From a checkpoint of a small mixture-of-experts model trained on Wikipedia: vocabulary 16384, 8 picks a token.
Below are experts of layer 3 (counted from 0) of a mixture-of-experts language model. Rows are named router (the router's row for the expert), down (a neuron's output weights, with its number) and show model dimensions 0-255. Each number is 50 + 10 x the weight over its row's rms, rounded and kept within 0 to 99.
Before each expert's rows: "comes before" lists some tokens at least twice as common just after its tokens as in all text. This comes from a sample of Wikipedia text that the model never trained on. Tokens count by the router's weight.

# expert 4
comes before: "\n", "\n\n", " |", "==", "| ", "==="
router:40 66 50 51 42 40 59 63 50 72 53 30 46 41 40 41 48 40 35 53 63 47 56 36 51 40 38 64 52 60 53 56 48 41 53 49 76 52 61 44 46 24 68 50 69 59 48 55 51 39 45 73 57 41 47 64 63 54 43 48 45 34 56 56 69 44 51 52 67 57 41 55 47 39 53 54 57 54 48 44 56 47 50 38 48 62 55 54 42 45 31 46 62 54 48 35 60 55 39 47 55 63 49 28 58 47 50 36 52 60 25 53 50 38 39 55 40 63 48 65 39 49 54 62 59 54 47 48 46 42 53 46 55 65 64 34 36 73 69 37 50 61 57 32 45 53 70 55 67 62 56 39 42 51 45 39 43 56 57 50 48 41 56 50 53 59 49 52 23 41 44 66 29 52 47 47 42 45 47 50 46 50 60 63 44 61 54 67 46 55 43 46 54 73 56 60 33 41 47 59 53 71 44 66 39 59 39 38 55 38 34 57 40 43 40 43 36 71 64 49 35 48 57 55 60 51 53 48 37 41 49 42 41 39 53 46 54 38 34 48 46 56 38 44 45 40 44 53 49 48 50 43 49 41 73 54
down4:39 54 44 30 62 41 69 36 48 52 52 52 64 43 38 41 42 40 31 46 64 50 44 58 39 47 45 56 61 56 44 54 46 51 53 53 46 52 49 53 44 52 57 65 53 25 61 39 42 43 57 55 54 52 43 44 29 37 42 36 47 67 78 37 54 55 60 58 52 50 37 59 49 49 32 50 49 28 59 53 56 43 43 48 34 47 47 47 65 46 39 60 51 49 47 52 49 59 51 56 62 46 27 50 55 58 39 48 44 54 37 38 63 56 52 51 49 38 42 74 53 31 56 45 58 35 42 44 59 52 51 56 53 44 45 69 49 34 48 51 42 36 51 62 52 56 43 31 55 71 44 57 36 41 44 46 27 47 75 54 37 51 46 39 53 52 46 49 38 72 42 45 39 45 50 58 46 56 53 43 60 38 39 48 35 60 52 46 54 59 62 66 42 47 52 61 44 56 71 56 56 57 71 50 52 54 36 56 64 62 54 42 51 55 60 42 49 38 54 42 49 50 78 56 70 60 48 54 50 55 53 38 42 60 54 43 36 40 53 59 45 50 63 56 61 77 54 52 68 54 44 47 27 66 37 62

# expert 31
comes before: "1", "2", "0", "3", "4", "5"
router:51 51 40 44 29 49 64 66 29 47 59 45 48 49 59 55 49 32 43 54 63 35 62 46 52 52 48 50 39 51 42 57 50 38 58 58 61 55 54 39 39 28 60 54 46 45 53 59 56 51 54 55 53 51 74 57 57 52 52 66 55 46 72 66 75 47 46 50 49 61 53 50 54 40 48 57 39 56 52 36 53 33 56 57 48 62 47 59 51 38 40 50 63 35 53 63 51 51 34 40 58 63 61 43 66 49 43 45 54 53 23 39 49 63 28 44 56 45 43 54 42 42 52 36 59 59 63 51 51 50 47 42 43 56 69 43 37 61 63 46 41 58 40 53 32 56 59 57 58 55 57 41 47 60 47 35 44 57 56 62 37 55 47 47 52 62 50 51 34 45 38 55 48 58 52 36 38 48 42 62 39 42 72 54 46 51 55 49 35 61 34 48 60 48 50 50 41 42 47 51 40 53 52 60 43 55 38 39 59 32 48 73 47 32 45 49 56 78 71 46 36 35 66 50 57 62 73 39 49 49 54 40 28 47 57 49 47 51 51 29 59 46 43 37 40 28 47 56 60 50 65 42 34 37 56 60
down5:44 54 36 48 64 39 74 46 73 28 58 36 69 56 47 44 53 66 38 71 57 59 42 64 41 47 53 46 57 54 61 74 53 30 47 39 41 55 48 46 38 47 42 40 53 50 59 37 49 53 26 30 29 48 44 66 45 46 37 47 51 48 58 52 70 65 55 52 46 58 67 40 48 60 66 82 49 58 51 57 38 71 69 62 54 52 32 50 54 51 44 55 25 57 58 43 67 64 58 56 46 44 54 42 52 46 35 42 48 57 50 53 47 41 36 52 67 50 46 63 58 37 55 56 59 44 49 48 72 43 59 46 57 56 61 51 52 59 58 37 51 53 46 54 48 52 48 44 52 51 79 62 36 54 39 48 59 41 40 67 48 49 47 49 45 59 60 48 65 53 37 48 59 33 60 45 43 43 46 66 50 48 42 36 58 64 62 39 33 59 57 61 42 45 44 42 60 56 46 32 44 44 45 45 67 63 59 51 45 59 46 58 54 53 52 55 51 47 63 57 46 51 37 51 55 54 46 44 43 49 39 34 54 47 48 65 44 41 47 50 41 39 51 46 40 44 51 68 45 59 49 31 45 37 49 56

# expert 24
comes before: " | ", ".", "0", " |", "1", "2"
router:39 72 35 67 30 50 49 50 35 64 64 51 42 49 55 56 59 27 49 64 61 46 65 53 64 64 35 49 49 65 39 55 48 45 54 63 58 57 47 37 36 34 55 57 47 45 54 50 65 43 51 46 53 38 59 42 52 48 50 53 49 35 67 57 57 53 43 52 59 51 48 54 46 55 59 50 39 62 59 38 47 31 61 40 58 62 51 52 52 20 38 60 52 51 54 54 64 50 28 62 55 61 46 39 53 46 30 58 61 46 39 47 52 61 37 54 68 53 38 50 38 49 51 50 51 64 64 49 45 61 53 56 53 52 70 52 45 59 44 40 57 64 52 28 45 64 50 54 65 59 44 38 43 59 38 45 37 60 62 62 41 45 40 55 58 64 48 35 41 45 46 56 51 56 41 40 44 66 52 54 48 30 78 56 46 54 58 53 36 53 51 49 65 58 45 57 41 48 43 49 42 59 48 52 46 66 46 46 51 44 49 65 52 44 49 35 50 70 53 42 49 41 57 57 62 60 77 32 41 43 48 44 26 50 61 63 36 34 50 48 56 44 45 54 41 34 46 68 40 51 58 43 31 57 67 64
down5:49 52 58 48 48 44 64 51 46 43 67 46 50 46 43 44 45 49 53 42 46 74 42 38 60 57 43 24 64 30 43 38 36 49 55 46 39 51 43 44 57 38 50 53 36 38 57 47 44 61 41 47 59 42 54 58 57 64 66 37 41 60 41 47 69 63 52 60 46 51 51 47 63 41 62 52 36 57 58 59 30 41 44 60 40 43 57 44 45 40 37 55 50 43 46 56 65 61 47 49 57 52 46 51 36 37 38 42 48 42 55 50 57 54 49 36 65 65 48 57 69 65 46 37 50 49 55 43 49 51 50 52 58 21 38 50 53 61 58 44 53 57 54 54 44 49 44 55 42 57 69 58 55 68 51 44 55 38 51 54 46 54 45 43 52 70 67 65 47 41 35 63 33 55 39 33 53 38 29 50 55 50 73 45 47 61 73 70 39 41 53 57 39 51 51 70 52 28 77 57 49 42 61 47 55 54 57 51 46 51 38 54 60 55 44 63 56 44 38 53 61 48 51 48 51 48 36 49 35 56 35 59 30 32 65 44 41 52 40 42 49 64 60 65 56 47 53 56 49 70 29 54 37 40 36 54

# expert 23
comes before: " | ", "–", ".", " |", "2", ", "
router:55 57 46 43 37 43 56 65 46 49 70 36 46 44 68 55 43 33 51 50 55 53 46 45 60 47 31 52 57 57 51 43 55 54 54 53 62 63 57 54 23 43 57 61 55 45 51 56 61 39 44 62 55 45 71 51 58 48 55 63 62 36 50 55 66 52 53 51 57 70 48 42 42 47 49 48 33 45 59 42 54 29 48 42 81 54 55 50 43 45 31 55 46 41 53 61 42 56 31 53 67 79 55 45 62 50 45 48 56 60 32 48 42 60 38 56 64 45 32 53 41 46 59 46 55 44 47 43 49 68 50 36 50 56 56 43 48 67 53 35 52 60 53 33 47 64 69 59 56 58 49 35 42 46 49 40 42 56 52 58 33 51 43 47 56 50 47 42 34 44 41 57 43 59 39 34 45 50 42 50 40 62 77 55 38 50 65 53 41 47 47 47 62 48 59 54 50 38 46 55 43 74 37 59 52 67 56 37 54 36 41 62 45 48 41 44 55 81 57 32 46 39 57 54 65 61 52 26 49 39 65 48 42 39 55 55 43 50 52 41 43 44 35 48 43 37 52 51 56 50 48 34 30 44 56 45
down4:37 59 57 41 75 61 53 54 24 55 36 42 59 49 60 56 64 36 54 63 68 41 49 52 60 35 58 49 37 38 48 57 53 67 47 59 46 45 41 45 37 50 58 60 30 72 62 34 55 58 58 69 40 63 56 33 61 42 71 40 45 33 53 48 59 51 46 45 41 52 48 50 46 35 47 42 42 33 40 52 64 65 46 47 42 56 42 48 42 50 51 39 53 49 46 54 67 38 50 51 84 54 51 62 48 38 51 48 60 48 53 57 59 56 26 50 42 50 56 40 40 50 46 59 53 64 46 50 48 61 54 45 69 62 57 45 49 48 68 58 35 66 50 46 22 39 49 44 68 56 55 48 58 43 59 45 55 35 49 44 56 30 53 53 53 55 43 42 55 60 57 61 42 55 56 57 63 45 48 67 46 53 47 55 44 49 51 46 54 30 44 38 63 59 45 32 50 48 47 58 31 44 39 55 57 54 39 61 53 43 35 46 58 56 55 53 45 52 48 42 47 60 52 43 54 65 47 61 50 31 46 35 32 62 37 50 64 60 41 46 60 46 49 42 47 21 60 30 45 32 51 60 56 45 58 44

# expert 32
comes before: ".", " | ", " |", ",", "–", ", "
router:46 43 32 57 30 49 58 53 46 51 73 36 54 47 53 45 51 52 57 51 59 34 54 41 59 61 36 44 41 55 47 47 39 53 64 56 62 42 47 56 33 39 56 61 64 54 37 47 62 32 42 52 64 48 80 42 64 53 49 67 45 36 74 55 54 38 65 60 51 63 50 44 46 40 49 56 51 57 64 38 52 41 45 50 61 44 61 51 53 34 37 50 57 54 53 61 49 54 37 52 55 59 47 36 65 45 48 54 56 57 40 49 41 45 35 61 56 67 54 54 64 42 49 43 46 48 60 46 46 63 50 44 59 59 56 46 34 61 56 43 51 56 47 22 40 66 58 58 54 62 45 31 59 41 31 41 49 58 59 60 43 56 48 57 48 62 43 63 45 52 49 57 47 57 43 43 37 51 33 43 39 52 60 64 34 50 62 62 43 27 53 46 53 53 57 63 30 41 49 68 38 57 43 67 45 55 43 37 70 32 55 66 48 40 61 49 40 65 47 40 40 36 58 60 58 69 55 39 39 51 59 52 42 42 51 49 39 53 38 48 48 25 33 55 32 59 50 58 46 37 48 45 47 41 62 67
down4:54 46 58 62 48 62 25 52 53 62 54 48 39 52 49 49 34 47 56 55 52 55 53 65 52 52 55 41 45 53 54 51 58 41 50 56 34 39 65 35 49 59 32 62 49 53 35 37 52 52 66 62 73 40 41 58 56 40 49 53 38 68 43 50 33 35 64 41 26 62 53 55 61 60 61 61 48 49 54 46 67 38 27 54 50 39 63 45 47 47 53 45 39 51 49 52 34 48 56 56 50 58 53 56 44 37 37 52 44 57 62 29 40 30 56 47 58 50 25 34 42 48 36 45 38 33 50 56 53 57 45 42 60 59 54 41 69 25 51 60 69 49 45 51 59 65 37 60 52 40 48 49 54 42 47 65 61 64 50 51 35 48 32 31 51 49 59 54 53 44 38 45 37 44 61 60 52 48 34 47 60 58 56 56 56 62 47 44 69 62 73 47 52 45 54 53 52 41 54 45 30 55 50 44 61 62 50 57 64 26 45 51 50 42 44 40 61 45 55 36 66 43 61 49 61 56 57 50 77 61 59 53 53 49 41 52 44 56 42 52 45 41 63 37 38 58 43 36 54 45 35 61 68 56 45 44

# expert 30
comes before: "1", "2", "\n\n", ".", "–", ")"
router:45 57 46 64 45 42 68 61 39 43 56 44 54 46 56 55 41 45 56 56 60 44 48 51 64 55 45 53 40 70 61 44 49 44 63 59 70 67 56 49 31 34 57 53 56 46 47 60 70 45 57 56 51 50 58 39 53 61 58 62 44 58 57 72 66 40 52 56 45 67 45 32 63 46 47 52 35 47 45 43 38 33 58 43 56 64 60 52 53 37 29 46 54 49 41 57 35 66 39 47 58 75 50 32 51 51 41 58 54 66 41 62 53 55 60 60 57 54 38 53 43 57 49 45 55 60 60 52 49 46 44 39 58 51 68 42 43 57 56 48 50 56 40 36 45 59 63 62 51 52 57 46 50 53 30 39 45 45 41 52 45 46 52 48 65 57 43 44 39 47 51 54 46 70 46 40 32 50 33 59 49 35 64 58 36 38 54 50 34 56 46 14 56 49 56 47 49 39 48 64 43 54 49 51 49 57 49 34 61 34 52 64 42 47 43 52 56 83 59 35 49 57 63 53 72 55 62 41 49 42 65 38 33 49 57 59 45 54 55 38 47 49 50 47 46 47 53 50 44 59 65 18 32 42 60 59
down5:58 39 49 65 48 65 51 58 72 53 31 50 48 53 54 37 38 45 40 45 52 50 57 57 56 37 39 24 48 44 53 47 50 39 58 50 62 49 44 61 51 58 54 56 52 55 45 48 46 36 57 49 70 42 36 46 51 53 47 49 59 67 40 51 58 43 46 60 49 49 50 38 57 67 38 52 50 69 40 38 59 49 50 41 62 64 44 45 76 49 59 41 56 51 44 54 37 49 55 55 54 52 62 45 46 53 55 49 61 54 66 45 24 49 63 55 43 45 33 48 43 47 48 65 54 34 46 57 44 53 31 51 36 69 34 64 57 61 52 46 32 46 51 58 48 56 62 58 49 52 53 63 32 52 62 51 42 57 52 40 57 61 48 68 57 52 14 55 42 56 48 65 50 53 60 57 42 51 32 53 55 46 56 65 32 63 53 47 55 46 64 24 49 38 62 52 40 48 51 59 51 42 48 30 60 64 59 54 65 48 37 45 49 30 52 44 57 78 50 44 37 48 20 49 53 55 47 49 34 29 48 57 63 60 52 44 40 34 55 36 40 62 50 59 39 49 48 51 51 63 51 53 53 52 27 45

# expert 1
comes before: "\n\n", "\n", " The", ".", " He", ","
router:37 45 39 53 49 42 65 57 43 44 65 39 65 46 53 48 61 40 56 54 55 32 55 41 36 51 43 55 46 74 46 58 29 50 64 57 54 60 61 57 46 43 60 71 58 58 46 62 55 42 41 56 47 40 65 48 57 59 52 47 56 48 64 40 57 41 66 65 56 53 49 53 66 55 41 64 30 25 58 47 51 50 49 36 58 57 58 53 44 30 45 61 66 45 51 45 44 69 38 54 55 66 52 37 55 33 37 35 54 51 51 47 48 47 49 66 48 67 52 66 74 52 62 35 59 54 53 41 40 56 36 42 39 52 65 57 47 52 54 40 40 59 52 41 46 60 63 70 45 62 48 39 30 43 28 42 47 44 58 63 43 46 44 52 46 61 41 49 34 43 55 65 44 45 31 43 40 50 52 60 47 56 54 50 28 55 57 62 38 48 68 57 54 62 63 58 38 39 34 56 46 55 51 74 35 52 42 35 61 36 52 53 34 45 50 42 42 47 60 50 53 46 55 55 48 52 56 37 47 54 58 46 38 32 52 46 51 51 54 47 43 46 41 64 59 62 46 67 49 56 55 24 37 28 54 55
down4:47 64 62 61 46 53 61 56 48 51 62 34 49 54 39 41 45 55 56 61 44 55 55 48 47 55 43 33 58 43 31 72 51 46 47 35 73 38 51 54 58 62 54 51 54 52 49 44 57 43 54 42 57 48 51 51 41 65 67 37 30 56 35 62 37 55 43 48 46 45 72 48 53 30 31 55 46 49 59 50 58 48 56 68 58 52 65 65 54 59 37 51 23 56 41 52 39 51 49 43 45 57 57 62 52 31 43 52 65 48 42 38 54 43 42 37 49 60 42 63 46 46 47 49 48 58 50 47 64 42 59 51 61 58 39 51 54 34 42 34 39 47 66 62 49 55 37 57 75 33 62 41 46 62 62 70 58 38 48 40 36 51 39 54 58 50 38 50 54 51 54 55 49 57 50 50 50 41 47 48 60 33 55 51 47 46 69 49 54 67 35 84 43 42 42 52 52 34 48 38 45 39 65 61 59 43 65 43 54 59 56 60 54 47 61 56 40 38 61 61 34 40 58 54 60 37 41 64 50 55 16 55 40 39 42 61 41 43 44 49 51 39 45 44 49 25 41 51 47 35 45 50 61 58 59 43

# expert 12
comes before: "\n", "| ", " | ", "0", " |", "\n\n"
router:58 58 36 42 43 36 50 66 46 80 60 49 43 48 34 55 45 46 39 52 53 46 47 34 62 47 41 60 49 56 42 51 49 46 51 54 56 67 56 57 51 52 64 56 51 49 44 61 61 27 45 56 52 44 52 65 54 45 53 62 45 41 51 51 73 43 56 64 70 58 38 55 59 35 41 57 46 47 67 53 63 20 43 31 61 53 56 60 44 41 38 52 53 43 46 40 55 62 41 60 64 64 41 42 48 45 53 55 52 52 34 40 49 37 48 60 52 62 44 54 53 56 62 44 59 40 53 43 53 44 37 46 63 50 64 32 43 67 62 49 42 63 57 34 42 58 63 59 54 69 61 53 39 40 44 40 39 65 62 62 35 45 50 59 55 60 43 43 55 46 40 54 40 62 33 51 47 57 41 56 44 55 58 60 40 52 65 52 40 41 39 35 63 60 54 60 46 41 52 66 43 57 48 60 38 62 43 36 51 49 28 68 45 50 37 46 42 82 45 51 45 35 52 62 53 52 62 48 36 38 58 55 31 36 53 55 50 47 51 30 31 40 44 32 58 48 50 52 55 42 54 33 35 40 58 60
down5:41 40 47 49 46 34 61 68 47 45 43 69 35 51 40 65 62 67 55 45 68 57 55 36 40 57 45 48 43 52 52 52 65 45 37 49 46 41 61 57 44 69 27 44 53 51 57 49 56 51 58 46 63 56 40 49 33 27 46 45 58 53 52 55 39 55 64 48 49 49 49 67 50 59 51 46 30 49 52 54 49 52 45 54 62 43 45 58 48 43 61 58 44 44 47 65 55 40 42 60 49 61 61 30 56 61 41 56 53 47 36 61 39 46 48 53 48 49 55 29 51 66 63 52 56 46 58 49 60 42 77 49 47 53 59 49 56 32 58 40 45 43 52 57 45 37 65 50 21 55 55 51 49 66 59 23 45 66 44 42 41 63 49 43 49 53 32 61 51 43 47 50 59 35 61 52 35 29 55 53 45 47 60 63 27 53 40 53 35 48 27 57 67 70 43 44 46 41 38 50 63 46 49 50 46 50 60 38 32 59 39 39 37 51 47 51 58 61 54 47 53 45 66 49 56 52 43 30 47 47 52 44 69 55 48 40 50 63 41 57 71 72 56 45 69 62 53 62 37 71 49 52 56 49 59 47

# expert 17
comes before: "| ", "1", "2", "-", "|", "- "
router:50 58 51 45 25 53 60 57 26 54 60 56 48 38 42 46 54 48 52 50 56 45 42 47 62 46 47 65 51 60 48 51 48 40 51 68 71 45 61 47 41 48 57 59 43 38 56 42 61 50 57 71 62 44 42 58 57 57 53 67 45 45 56 71 68 50 67 45 58 57 26 39 57 43 39 61 39 37 51 43 51 31 57 32 73 63 51 53 54 53 43 55 71 55 46 59 47 54 45 58 69 54 62 44 42 37 51 42 49 60 44 60 48 45 45 50 62 56 38 71 46 60 59 37 61 50 59 29 43 59 39 46 56 46 68 43 48 58 58 40 38 63 43 46 51 57 57 55 54 57 35 43 48 47 39 43 40 51 47 53 43 40 31 48 58 62 36 36 47 42 57 49 35 46 50 46 32 48 34 68 48 39 59 60 47 50 53 52 35 52 43 31 62 58 64 50 40 37 54 58 32 55 51 49 53 59 36 32 66 41 25 64 36 50 38 45 54 84 50 50 40 45 51 62 65 62 50 41 42 35 53 46 35 43 66 61 43 48 64 44 43 44 44 43 60 47 44 49 48 56 52 37 43 51 49 45
down5:48 44 66 69 48 46 56 49 58 36 41 45 52 63 50 59 59 62 61 47 49 52 61 61 50 44 51 51 41 63 47 50 44 43 47 43 44 53 26 56 45 46 39 49 47 35 63 28 41 40 60 61 48 56 60 55 47 52 46 42 49 57 54 40 32 57 41 45 42 48 60 50 61 51 31 45 57 40 44 53 50 27 44 49 33 51 61 35 48 64 57 63 29 64 45 55 62 38 43 54 53 33 49 58 45 57 39 48 58 50 41 30 54 64 42 50 53 35 70 51 58 45 57 59 47 60 50 49 50 37 56 69 59 56 46 79 46 34 60 53 36 40 68 58 67 49 64 49 51 46 66 40 46 76 44 53 52 39 59 60 45 44 42 26 52 50 56 45 40 37 52 55 67 61 53 43 47 49 52 63 50 57 55 57 51 49 60 59 38 67 35 48 52 69 55 40 56 40 54 63 42 68 31 56 41 51 42 61 41 38 40 64 52 36 39 53 39 21 67 49 61 53 52 46 61 65 43 60 64 33 35 55 64 60 58 48 56 45 59 59 40 53 50 59 40 41 55 50 53 33 61 38 49 52 39 51

# expert 0
comes before: "1", "2", "\n\n", "3", "4", "6"
router:49 56 44 46 43 51 87 66 29 41 57 47 39 49 52 62 51 44 37 61 63 41 49 47 54 46 38 51 53 57 39 64 40 48 60 55 67 57 45 44 43 31 54 65 50 60 44 51 56 55 53 60 50 47 75 47 56 55 56 70 43 52 62 71 73 47 53 44 46 48 36 51 52 37 40 61 44 53 57 35 42 47 51 50 52 55 44 61 40 46 45 40 52 41 53 51 51 70 53 53 57 59 53 40 52 42 37 46 54 53 25 63 40 57 40 67 61 59 45 57 50 34 55 44 67 52 55 48 45 56 42 43 47 52 67 41 40 54 64 44 53 58 43 48 45 59 60 62 44 59 45 35 45 51 55 35 46 58 69 54 55 44 46 46 56 65 43 39 30 54 43 51 33 55 49 36 45 53 38 51 46 48 74 58 35 58 62 51 34 50 49 39 52 50 60 51 42 38 34 54 33 51 54 70 42 63 46 46 62 28 49 64 43 35 53 51 36 73 55 51 39 43 55 55 50 61 59 42 39 45 42 38 21 48 65 49 44 56 50 23 52 50 44 38 56 47 57 55 60 40 57 32 37 32 63 48
down5:60 42 43 44 49 46 47 50 53 45 44 42 51 58 34 57 47 58 52 58 60 48 51 61 57 70 45 66 67 66 53 55 49 44 31 41 46 48 48 51 46 33 39 58 53 38 40 53 35 57 57 52 44 63 58 50 27 58 34 35 29 64 54 63 52 47 26 48 51 43 51 57 41 60 47 52 52 51 65 54 58 59 29 55 51 29 66 41 51 59 63 36 63 54 74 49 58 56 61 50 45 64 48 63 63 72 47 49 50 56 67 55 50 51 43 57 68 40 43 61 57 36 55 47 61 43 25 57 44 61 54 47 36 45 44 47 41 50 49 57 41 49 31 66 45 56 32 44 41 49 68 55 33 43 52 43 58 31 53 32 26 47 42 36 34 53 45 29 50 47 45 48 56 53 62 61 23 37 64 56 34 46 54 35 50 49 39 49 47 40 51 71 42 50 50 47 53 52 54 43 39 40 45 41 52 54 54 46 43 61 60 41 49 66 49 50 70 55 38 50 47 50 46 49 64 55 56 48 55 56 62 50 66 55 29 44 34 34 41 55 53 69 49 58 47 67 49 45 49 67 58 54 49 43 60 55